{"normalize_top_k": false, "lr_router": 0.000416, "vocab_size": 8192, "norm": "rmsnorm", "beta1": 0.93, "dataset": "wikipedia_en"}
Below are experts of layer 5 (counted from 0) of a mixture-of-experts language model. Rows are named router (the router's row for the expert), up (a neuron's input weights, with its number), down (a neuron's output weights, with its number) and show model dimensions 0-191. Each number is 500 + 25 x the weight over its row's rms, rounded and kept within 0 to 999. Numbers have three digits each.
After each expert's rows: "comes before" lists some tokens at least twice as common just after its tokens as in all text. This comes from a sample of Wikipedia text that the model never trained on. Tokens count by the router's weight.

# expert 18
router:514453528493493532507517451514461524532518475551510488486462445487492507515504443482515510518498537504507545498519501528487551490474513458534496533511499509500479467532510468494521497525484500518523522445518506547509520506524481507492539512480458551500482510493482486467530505462471499531511490509511493532479470515487537520482503506468488491466481549485496517447511484538475459480495471462494476521492479495520506492459478463527529509533463530508511447475506545475478523523463474476556495494495513551506480521497502492497481515481512503499472519486489512473496489485448464532
up3:480453473510474529549493514490513435494525488498451510459469500493486503505495477531524523482481515516486510482455474542502505482512487529509536503474455476474470520488518501524512470479524498477486510511489504481518497495495503520456545495473497499516496538454457482483546514511467501494473461475533461509519500525510517519480495471465491454495476494479538491504556504492514490501490500544539524589476519511472484465481493511483535481497510476539502518499484479478533481530487527505483469460499484490485509486481504471546428508474533494498538541501534476512509503533537502491
down3:521466470470516486484500476529507500490495485515447497517489489469480519501520494483524442527448478501508537507498462506510504502485522498520506542462481536533487502471530473497523467509475524473478514426510533471476519496504496503449468488485482505474472478500503586487496533461492432523493495488502518461521495471538492499507486455502491447500506514452511460482501499534494488528494505486495509534520517478502520517471525502490471504502477461481513496479511518512548527518557476461522514500472478465497496524491481492514468479497494516508465501466501500472502527506540453562
up4:498481526473470502492556511473532552541507487517468493477465448519520526499483471500536534477500505492469554484500523492487476493515485470440523507520491504532495489506479498536501541490478516480509491545529452514470527508470499445471511494528470497484506486484495531530505515473490496521496536483554521505494465491458511505472502495480526502522524549482473517511531502510476495513540526495486515494501507473503492473466495486521519451478523517474488483479543507464506517516537519482434503515470493555501511481467515534535461489520499507537537484528552465507499489548520488475
down4:483505545504513479438514541509523499484553510517502548487469524535526517454465485520490558506517497514543522522506516471518520493504494470497492468492486468467524490489499521514507508516495525511540458525531561540481511524493503495529520489516494504503504487470512441513498549535464535481492486524505520530537500477490463504492544488510506520455506518466507548519496481481487466521503518522496538525482530493467508493511479489515540522474529515554463477490504497509432529514512496529450488450491512553530480470514484479513534509486504468477491467499520487504482478516525515501
comes before: "ed", "ing", "ion", "y", "s", " of"

# expert 6
router:509515526475530441462506506471485488533494523501533518472541503475500497559478472492498559524468531544497507519495477506505498508504446509493525517473479529478544521496522488495492527494474513483516493504496483506533527496512521497503523454457461471490543489551480525470496525509517503490507483467480502549488504537510486490498507472527513485518516532483478521512547483505488478476507515447492520516498502492534488447471515500475503524520473487519452493530465490539485491497511442509500471520497575494533518497451480483509505500503479444543521467506496493468508458478454469491
up3:496499461499470514509492499535491494491495486482505510528479520555513505449524519465506477501502565487526530514456532452515499510545526515495498482516483495486488478467497512491549499484487458481538545506505496483456464530477458475496539528502504491464503493479481441467523499553574507551530530491483507482483475500492480497507551511460487485498489538491515509531481479538491473491487507495495477517511529506498480546469540532496485462472481521522459531513494547530484512493502501492477477420505534494517502517477528519500473487493513497488472498522478529524482520513509467514
down3:509485482509489495521483499504460555475514537500491502471513489508496505477483461485545473475510536504485443455507515508498465497505530510486507506527522491520462510508496508511495530520526484510519505489488527524530497493501513534475550528511470487471527504497504519555510504462501503463486468540471551480516479456476488486503489488522518480477419474524467487468478500515499509520477512468509526501476510530476482492494491457472493496515501512503501444464533504556516572509507538546516478488499479528566498476466491521465519463503471479481514500563498502455493496489507490457
up4:521485449469498474512496496511482531511530519531549498516497502533503506494464491523478507502491482528485503509492514529528492506493491518512509530536489507475510512546514513476454532523524521491477496537509517554493486497468582502511506521451475503505460518513531546500501541473537534526491508475499502493509540482490487497530497549531541476499451449499521502497554444531542515534523490519483481492520480492518510488507517507509501522520526532480496530501481540469477506497485495521454518470490501511475447558519454509491482535505496495479460501460445497520525484519493527464
down4:488484519491506523474481533479494523516514529492474536552512554474448506477510464508516562507536511490523479507520482505499485497494434514465480473528446505451510474506497539530500525526479483534504530519512488506533492501501517518473472515507522487534458474511481480505499492536495505559517498489489477529533523542517463448509445457521490527504515525508473494515533475510487515487496510510464513502473499459490479512484472453495524489503533479451495498486496488527528505481505546463493503516503509509488516529442489522483452541490513493484499471493479529511492542506469479436
comes before: " the", " a", " his", " an", " their", " her"

# expert 10
router:466522509527525487496464457475521485516477522505517488505501474464521487500494495526490486532465519473474496516503535502490506499436470517515481532503497505461500473485466550496486513482465492503558535471533526520519544479518521494529484497493469495481534541512474530486516554490500535525510493533525494527532503467477501492493500479509480519512526483568481498509500491493522476537465533496487516491470473473494484448491488523534475544498547504519462512497506485435501484519523510530524530492467479545529531513520454535519511479522478507528489554492544518466458476525475505490
up3:522517540492489500481508475509488493536454502476481517484543513516520468559531472529538529539539493508528498509506542511510515475569516481481476486505470515506469513473502503530500482497479489477528514522491511505490511523479464493461498504543508505498562524494509497488480519517506470518496519491520519503511473530468494474527504497542444491473499531516487524476507468479499469461481476494548503550448510511549502505476465433518521523520515480524502507526477483517527483487476453522512494491471437488490497458484480478509463474454460470502492473458533493518495455486489508492
down3:489506513502519502533505478530499508513465512485460486458512429511515488509495475555501464532458467475527483479481517492529519480462465542468493501492475498483516480485502526482492524563536484509495541514506523495525543512514492507518497483544478527527539521518471522520458539515498511477469532515534488513496550488471525512563484547498499484534464491458464505540530509477487505504514509526473494430491491514511431478521478493516500532483496496534520485551495548511539490492463530495493506508452497488485495500521493505509536517499492490492510463491488515509512486548498525508
up4:532513514555495492525547506463542513509521506511521503538481501522527483483536451483489483550506494484509510480509531555486496463495575527486514493488537482514503479471502472503534506501474536532527537535453493523494521541494528501502499503483496490475525540542486554545527493484491473490505525527513489488532536503495464481504518468523519504529516527475546491503503451512488474475554462456518547521460466484494479491506512515463506505511504502511476494458498448486502515484528503486485553530515546490489508515533501528470484481480493500526501486497456502510499479465473480508
down4:565487502500507450498471495470501534475529516467514521489485527474492493475532530450540539498506520514485508526520499537509478482488486466523542473526527477501463468528516515509489570444526482494515492506485469482478512476478527448480466502515492471521473520446514500491548510527523557466494500480519499516513510488512535503507493457514488503498486507551536480527509520521496490518538484496459526515478512544518487519545530499491444467489499478467552491499485540505489480511489552510520521506495498513464514476477481482514519485509532484477518503518510526486510505479567498521
comes before: "  ", "\n", "-", "–", " 1", " 0"

# expert 17
router:543514467519528463498500484498498546546485542467512495515525484492525502508494504515470471520498495509480487492490518534533487547480520469510483499518468534489516470531485499523459504510532519516544508498498499534490469471471475526480545520534509491511526494525551494512523506456515541486483507459519490504492527529466519505489470539456530516465477492498473456521521478508501526482484528497501489492475541453533502461500502490515516496476506480545482471511508478480463486462472482493471443521522480531480494463510494505501535514481477495533525457448486523442544490451520522452
up2:509512542525492495457491511515483465476461553511508542506483448487489521530524529476524547486502471500500482524465538513511522466504499528500490512453461505471463448460537529562520483472505546510489465490473456516459516510479467510481542483501528539537464523505451539485473491461517494491526517491527519499481515489563563528506477494478491485510525472486487495482510475499464481508535513530490475509517474521501475471520508531516493532503497482497466531503504488474489506543498511495482515504503521540458543462482474505531491527502500525530501505525519504516518481512483524505
down2:517499514457466521523525527530485507482509499472465493444499526512509476497502486543518538458532486539505492499499475478495535496480514507528438536525453478520476526457498436483483499533476544555553483478527485474503485501509517523526477506464472546492494491521474495512480486524518504507502519481529505529503472468492478541525501520502514501536525473480502504504487498528542509470504499496508542544502496523466513539499543506514496532470475508455473528517492538490507470513500498527546479544505461517477516451505478484535547483491506495490494452542523498540490527510514483510
up3:513503491470521527523542473522487507523509495542514518503514511520553461507497537498464489536493522487474468548493492481511543493490488491493498522479551524494485519519502545548457454512464528477559526500499509498509501518501514540472504491514496535483526494497532445502518516494471481499500551544489481492496462542457527536483474519520561515481504526495444463480516520515455508460495480476453520488465532539505536508491521521499482517501520514450500507518521477477467499526500463517457508487501502518512495457483455507502477477491479470533513461531515497489506472485526508499
down3:487505497487533455536473471492538524523475512524466528455514512478480460493560468483493517460513455477499518494502495484514505525499532489498476498452479516472460496515480481507531536503504538506522530481517464491539545525512534484477504527514490471527511464500474442509517557472470535488485505519433456526511454481475441476472509509499496471513523521467481490512478514453499498483516516530497511522510481504511530505494515494495465482448476475483541484517505532515505487495501556521478473516508481494477515510513468512516503540527479488472489510490458536517527467520492540497
comes before: "=", "The", "In", "\n\n", " =", "On"

# expert 7
router:507487487465511469506478506489452505481485508473547517522520483540519522482473496552505458524508487504461498498555523456449566469496507500505509522464510484506508509519521490493492501487510507515505516522496524500512466485465464502513529493454451466533557482484528479506531517445494488497505512515529515493505522528509465487495513553535523490478541482530519506467481493487481482510516515474500518485450527497464468481550504508474504489513503479495535510537530471455495517503521493485510518458518513477441518480525460565521481516505497474497469530552470517475503541514499487522
up2:476506515499479494516486479494487451512520485486451518523538501510512458493499513524493468525474530514511496445465511488506534475486501472505476521517504473478454513501492523531486488449477503536518530500434480496481466464538495539524477461511547508507470567500477505552479502492489465484513498489511503451523491490459499478556516484516486570474505518501507504513531522490495508489506485535493496539533523517493463503553506484467467499468488522480528452454475483479518503520532465483565497528496529526506512497475498523501468512538496485493473513499494501485517467512470471523
down2:480462534499516460489508481509481449503529468492501501520478473518527464540507511498470479500477528516532491487515454509507470474498531485517524535480504499478477510485530513471481540499497459493479543523504465493515470498501532502494458528481484468502487505445484527483513509495539473497482481502533489495487509484508515498452485536513502523514468485509460518474511546468497480482514490537535551479482513578484505489489495483462489546494451542459530501500494496508531498541503486475536459458490534552513450477491498478491474462497546464522478498536453471496506512505529493504
up3:532496552506509521553544529523492452550492484491512542489527498545530505495550501473469491546479507513509503466454518486486487530541542507523507484497508512512514493532496476556467462507525502445480482477493521481474492518487507531481519491469530524495530555523533487515486514480491447483502497519494466497496497483458515491537581520536467505494510492487521490456489480487498507517515540511507447501505501509515499525517516482488491490476451497429486482516490480514474483478485477500507474496546511482514513485513465480479511520500511509472476478480512452518495527526545506514
down3:486517505492543495522486444511482479523531479504495478502510498504480581495478547461493446489516516489521453490511445506520526471509502493552461490513478500479512454537519512484535484499509510487483517524504510505493513479497489514506484467533501494460516506509471504466512488424492493489496488463519510509490478515494450502479499525532476513516515495537480521512491494493513484465505493496535479522513530508492493538497500451461474523518515459502490474470488499500578466526467508446509464516495501504462474506474469536467504501515493513455463524528506488551506543524540490458
comes before: " of", "s", ".", ",", " in", "ing"

# expert 15
router:484470485508534465497525473487472534520501490501479502512514467525471534509478490527482488508539485518476539513478501468486527554525490472542517536490513483495477491497536527504531516475448512452493535526522499478524507517488447489474513521487467476485479505458458491490496521461489464527488495475479512489512504485485526458483505524468515463483542543481489494492481475517492518499466437558519455517452477512449471461527445488500531510542480506504535517475479482518477537502513519503478518553498556512507501505522518526529495516523503522508505497454469494519529471487520509495
up3:500499547456526489479479507514496510494498486557511493504538491491541484469520511516513510517474510521534468467499492498481494481485512485463515524503499515513407477488509543467510485525531515500524491547510533458481468557494506501502534529460476515474465490491502481457465498485471516491509520452493526498516493514452520511519528515515490486522456541486459482506533502520497502510504500499486531477483488507491520495504498510485502481448492442482497501450492465474516450472471485493496528500501474477483504512501486467563465469478486515474472520488497488462411471508509520500
down3:514532566512495498537507500500465478510506530530486491476474528498494543517495486466502472549484497471504514552487528477510482475424504475514508470493530484494513455533454473532516513509461501500506500474449479490511476501473498472516484541520538503522458491523555498514500511478495487511501530494485516500549467509498490510522515499500514464508537494482473531506506524504515497483512532472488440514515498481482549482520508486491457518496503473477548517477483497503489513484493526518478492503475586469486505457511550528498502498545511502528485496480473530512502451523556465494
up4:468495526503546502486494484489510529494519497492475489501480465522491484523555472493475519476490498528494455478480514499540518536541451486543526505518509482450457502467503500457542491502442519476481470522507540478487469502497480479514510508522477528536480494505469496496485470498539469478521491480559501507510496534502503493529550492501474458512501504473545508459563477515518475489487498470546500490543452529518470472529491466476531471505487497488467479503528498491490485489468505544470504528481571471473503499490502557483494482475529537506505516522483511526471511489486518495
down4:473549500530452538501499505503534571533523521511475498519545514501485516494481483521500469481504490501492497494471470510548510514503481504571517497513478500532467522474528528531507502542488523521441441506524503490506486490512476482493538516472523499535478539498447492487487450502494468519489498518486531494475504549491482510526501448455492539483507532470509498470486514503496495489491488524500520444497487465467482484478466534511518519528527471510513454477531481487519536515521500500454521478501495510446496493528486540524533514450483511525524509507473503502484450508526486513
comes before: ",", " and", " of", ".", " (", " in"

# expert 19
router:489518505513510482458515501495447505514517493517519494525544518531513510521442500521474515496496508519473492486517472479486533453502533511471503486471499506509497517506532495482484544494532485504509510523470491489494517517494492531504470487481495484521503523531487539491486515518505519470528532440508530563504496509497501489508560546463549505527513531500504507511509479461487472495503483508506537505460497511565531425510489559465490479534502511513493454528481522511459469508534434476509519480499540481509527457476477504535539473532506520490500507482519488477512555472470484513
up2:455484512529502451523474465516475496485495521474502518473455503533493462503467488483514514480514480461518522532504497509473501497484474518482485485523493496502494502483509468469470553532525500493524476512539512501488508491500541512537508501482503518460471504458497530559463487490532518508446490491487479504515463513459482529555522484533483479504518519531513501517533472512520534546501505480488473473476484509515487502510490461532452540505537487507442501486483449478507501503473509521493483455470490459516448519554475500442466563523521485492493502506490523515533491506506545478
down2:498472522511501487495524490496512544514505499502525496487506567493476496489487533472491479505522503471519494469538493498510512480501488502506555510474528504538509520518519499468522513526483456482470531499508458461555485478518496461510549473489491503442474477475504509491495462454512471461522487496473528495446501490524508511470522499531519534530488496484533487468518529473518501501523517529494517554490471518533475485535505480491503522536544480515553515422491468502482503476522512491467508511486536557500489461541524479496467459468482515481488505519497521550471511504475489538
up3:504467497504492481467507489540519514541522491474493476538541528488423500535507486474485432544499496503526504494505483504490479510509525473496555507512502499507483466514464512496528579475514527475530522503451477488510524498466504461554522489484529521560474501493550542482484481473478502489505544488507490491489513503524525500513518489461586466490514503516496474501482481471483512482503537519476520499499483484510499492497467472479502474485476481522502508521443546495520501530499462499486491528503532504496510505527498486551512498530521507524496489501531531504472557511509508532
down3:477489513514529476530428526547521512457454494485502503519521500496589491483492431532507525499515526488454517447521527500516523483546533521466488530501537504477466461496512478501477467499492479501482497498504506512448538525494489519514505500489502515511496512539460492512483506495542498479476442509505517489508479511517502515513490431503465511525487507479448508497520555490504484513522473516509506519502523487509524477534503464533492463485542527479485524521499495487506484496494490486505455489534459528558504512490499482508479515549494525486515504518488515510470503520559511482
comes before: " to", " in", " the", " a", " by", ","

# expert 8
router:512502483519491492547546444486512536488471533518486498458518457496507495521468464485477539474506508478496534516508496506485524524515514478486541550534503449521476494466525489492499489493512520486495477451487489505498488481504499453462507523537515518508497465509479474498465521489542524464525499498548481545514557486533488455505519470526495465463502513519504492487493475469461458452478490499525456480504512481465450504522500506494488530504530492475519503546510500512460495549519520532554523519509512511502462520494510485489460492506513476516513458444495485502481458494452509504
up10:487485479531508491484488533497475506461461515502484513533470506493494508473481525469489495500535472499524471460511474474480497496499493469509469485501475479496509477524513501462529497443480481501477498488469510497552512496496523518497502527505473478470498499473497503516496473491477518514521495573495449548509474505486486552521476514467507550489477419516513501540462492542514521519504517491484464498466492519505501511530509463549509491499491498446530482440518500456534563541462499470463496483492482469510463529512472490472525474512467511510499518479505448473488517497475503453
down10:495512485467496490544491525503494483490486489518500495489540517522439516432547514497484477542474487520481522497495484501503514519507567490541511478515501486516535483487509495493520532483490496501484496522479541497436497524506481497514513501469482476482494506477496538511523508470502479482466475577529503473490522501458531518453493494516484517496514499532492503480517478502449534522499445455514513465508524524486492531524547535435495456507494496499517473528536485486550538491477450516499495481511536479481479503479512529507432517505489513485504554479480499469516479499518482477
up11:496522509490480494492526500487469531511460526495499531512519551461489496476498500481517510479437506459470488486518535526432539460471485508453493502516510539498486437535498485487451540540467520521494491504489470472463537483513487511520487434467514481485491535517531505501488514521476527553489478541492513533526499515488483511532511473495515513521482477521507507498499493504442482501486514506491525466479493483436484494487505528502497466511527466517530537506488505492496490512469511538499510574477444514501497540468534509462517522486502497506455501477522472492472484480508500508
down11:534523531486539489502511481496482517465498461462552524488457462524530509468531540524488493458508491471509508495505450492524494535477520486512474512471468557487509503510472496512460449500501527511474465543523477487499487471494524507501490479525514461501524508502521482527528487487487469500504468494468482491476528475467509528533501513487528529503495482553569529466517484535529511491477472503494482520536493513492558510501527547493489483504561507516514512505488474512493559527519480507497452497503471524493529503528499486511509534493472531531446497510520509514515528448506455487
comes before: "-", "|", ":", " of", " •", " Born"

# expert 0
router:518476501522488499503517522488512543495502538522550518464503554480491480518511498550476462496490493474491547526453509478503481550468471521518498481528467471481520499535487518492468518492490486453485465496520532508462534516475520451528475520466456534510518510535532450503503495491537491508551513541471497526498513509525498469483510497499517484523515520493502505500516439505508486522488511554549459509491528533482441454542507498500465501503440490492495517513443514520499507518524514476484507492500498457512526474505483475494503526512479493516505552484475523447506488490520484500
up3:520516480457469480588483422504522473495529529516494497480506529561502544437511489480472500499501518505541544493539488521505492473477476541472462496518494479512511505502533502501472496488482484504510501494481487532484517509521489502507483522518533516542560529522488510516516496523504468532527540479515500493505576468487480483553517500498535488518540466472452524503498515547536478507542494515464497484498520525540491500497516484487525514528505509466476496513475533477475511510477492509517516470529482481499502470520519534467482478500470511524522479486490522480479513526531488482
down3:500463508521494480530478497515530489489532512478493512515517523504488431473521527519506511454481493474515538506477501511509514511508475503489449517506504534496502495498529461493467492489483488524481477522523473454452519507477470500514438514466473460480455508454497521508520563503522465508486522493513497500522467517548471495489479491497520472488479527492483518499489500497511493511519465524528513528509461438502497504523511506512505478445503524534478465528510469495465535469477539477532484512538471494501504467462458504513486492466491532483450472502513468547510507459572502465
up4:501490538498516478519512523518471499513479499541466453501473550568455508522531488497478489458483556500493526555495517518471492485485546505537546499530524503486489480511496531535504475478505486526505502494474457535481506439516518542519485482491516491553521530502492542507492490506528522484482496533461540552482509517515465483490505512469479498535495495509488512518481460526514534506499466503523449492491510481478483490456523493485500517489478522476501517464488558537484528518475502515482492500521495519480478512503421484512505542496494516504498511520506473485492445480480547516
down4:482491480461518493467589489557513523490509474506469492485517469502508507562551537497465516495488472518470478530538513465487464468496502491516520505504476494496486451476523477522512523495508515542488482501537526517505519477528499500470443522516504505510492467517494487467525462493514556512489492487500488546488515501527456534469509490480496534506477512512511487501538533451523493492532524497480481441493457472488507452529503514510468528490485514530437486514495494497507535517521492536461498507526527477521468511503459513519493493505514487534525512548500484504508452538498492494
comes before: " |", ")", ";", "E", "L", "W"

# expert 13
router:502530517500527526465486485503506518469487516487486475506498516501486493473458501476540490517498535473485490541523501455467514506525508523516471490497565462467452491500509453507513513504464494497512479458489495508514480460494535498487538454522496517469493525524545468478480506509537504501535508493509501492489543512485470492473526512436457491457544532507522538528508440459499518478508486496533506504488476470502526494494471502498508467487510465484445461509459515509470493493502498481485527511523514488528506487496476476536525450488499453559502503533543489450497516492514487442
up10:508495541500512474528498489529517552484482508504508476497532519444551468485518523537511522488476462510510454535465584527493503488523502525467484504514531526504497462535504494482498497513527527503515489489481485478512520525510460485479536537521522491512478516489537464507519487432496521523478486515502485476529518476505472537521482537514465479546498499506539439465532467464518537499526502503512491501470492465464464500541494523490513520474528491512503450503534496489507523533463506483428486513513523487503450530504533488517513520487493511492501509525507503476511530464490507472
down10:489511539493505476535441532493510582531512511529532525482481508506481507507496506518498465508454518490524477479554486542516485462518493476495521471470489467485503446501507514526519522490499522558473495498505515467500567487509464507492527531526496511479497535507466473472504494518466508484499530502494499528513546494492535502509547509478477521504524542494439521565498451481495460472496513516459483507515479496509511467476526495537504468470487489501500494515488461505459484483495493494490478493483556510525485504506501514487510465494493472515533449501540483515519519526475451516
up11:480478538501538486475527502471443494513438487497487485498522521504527474502508535498501506491551498487476519510553495479520530509480477489530536523468503500501520478493479459462494467483557511510491496480521475481471523526507506480502540542496499484463521520486487448537469491512493520505503521491480495498514492470539479471513518512523509549507508492529524521488503513488506469461482488523491498465520540501465490476495497489475485543453474505493496460586500477508493500487509527480524493498515543557532535512491477493503432503534480546469496523463491514536530472541533479502
down11:503470517430505498442533484519489406499503535502549525473487492499523489523530523481486529489488548514511464504517499530469480520531512476511516511482482515539485463505499521471519482505482466514515477505513491485527547478489513514456516505451487501495473491517515483489509479535516498472460500502512490521524529500487514559524499489514479482505507514488542498504491485520533514538496498534496490510512463484500529531550517586510476508525486517510532512482442491499504497532522516470465495492482508474513508460480491509482489513498493476497498444528477506561546530516529519473
comes before: "\n\n", " The", " He", " In", " It", "\n"

# expert 2
router:477475496528520505526513466518463544499490533521501505522536532450483526503503507519500507502491527477524492482474450523517491483522522478556503515488504486482528502498509468514483459470442461504503504525518471461502456485493524501541524476500495499492505505535519509499480499468498506489573478519477514526562497479527512522531473514514529519479463487473531516486467527526499516475520543502540525495473509513479442487492456535498507506532465487508488480515467520465452498515527475494531515486507487504507507446554513541507478484505532476532475482552497519474469480530500497451
up3:513509510473502504516546473494516526505518499514497519496530474492492530565529466523465530505488463463522486516525485490504526543477534504477493507503507468501497540499504475493456527544537517461478491484507490533520459481489508486492486536522501469500512550521556508488485473536544521538512514512484515553463496493497513512519440513467482519491532497494539519530524523521506489509474463460484533519466517470473512485480465542486507533479485507506492460547499493494461520477498447509527510508535484518514507477522500523497476481531568514500486512528493480500540450536458531505
down3:525513504479493506535523506476551452509530498508485513480503506481509504522468507480486501479459489504482480480525493526541534471475437476510516493505506519495520552512494519523487530474505497490497505510466536492474535467486528506470477501528548528544479480529484459494530490510502491519468481507488565485501520476505517535520544509456465479441445483491422484475511486501501509493502500503476506512490523498511518466468516478504498480487526526509485507551542533464502465502490465520500540499494503513512518518500505439539483514522527463536508563481517512533511502481526455483
up4:513512484508501511525508523525446491510490521443444475486500491512464491478486480547521485489477510512511507505478474467455501525446470492505510504512480524525467474472503501519515455527507496472500477493526541511480514477497457474481500505547524469492501512519478488470503465496497510537523494477524451464462474486528505511522447516517522466504503438480528483434460445472512515495507489461499504512506481504475501517494484468490533537511482502493472540502549496470455503509518496482476469482503519539536488487522499525521524472519483473544511492448514475480536511472522518449
down4:497442509486458505521506520517488537513530516541486477486506525538542510521512530533435493492506467451467480478491478489492497566499519535471510496487497469513495480553504489470475485468491465534485525496507494513485533502530530510522521503477509480521494502496508487500482516516492498490451497500461541519480546502523490461532528514515518508502509449458512465509479560468536494465516527451552508519473520548526479535475533501542481510469468521500504500496497481475508522468497504502495551493521542492478487496520488514496490549500517481489459513503504454536504467505468513479
comes before: " |", ".", "%", "0", "°", "2"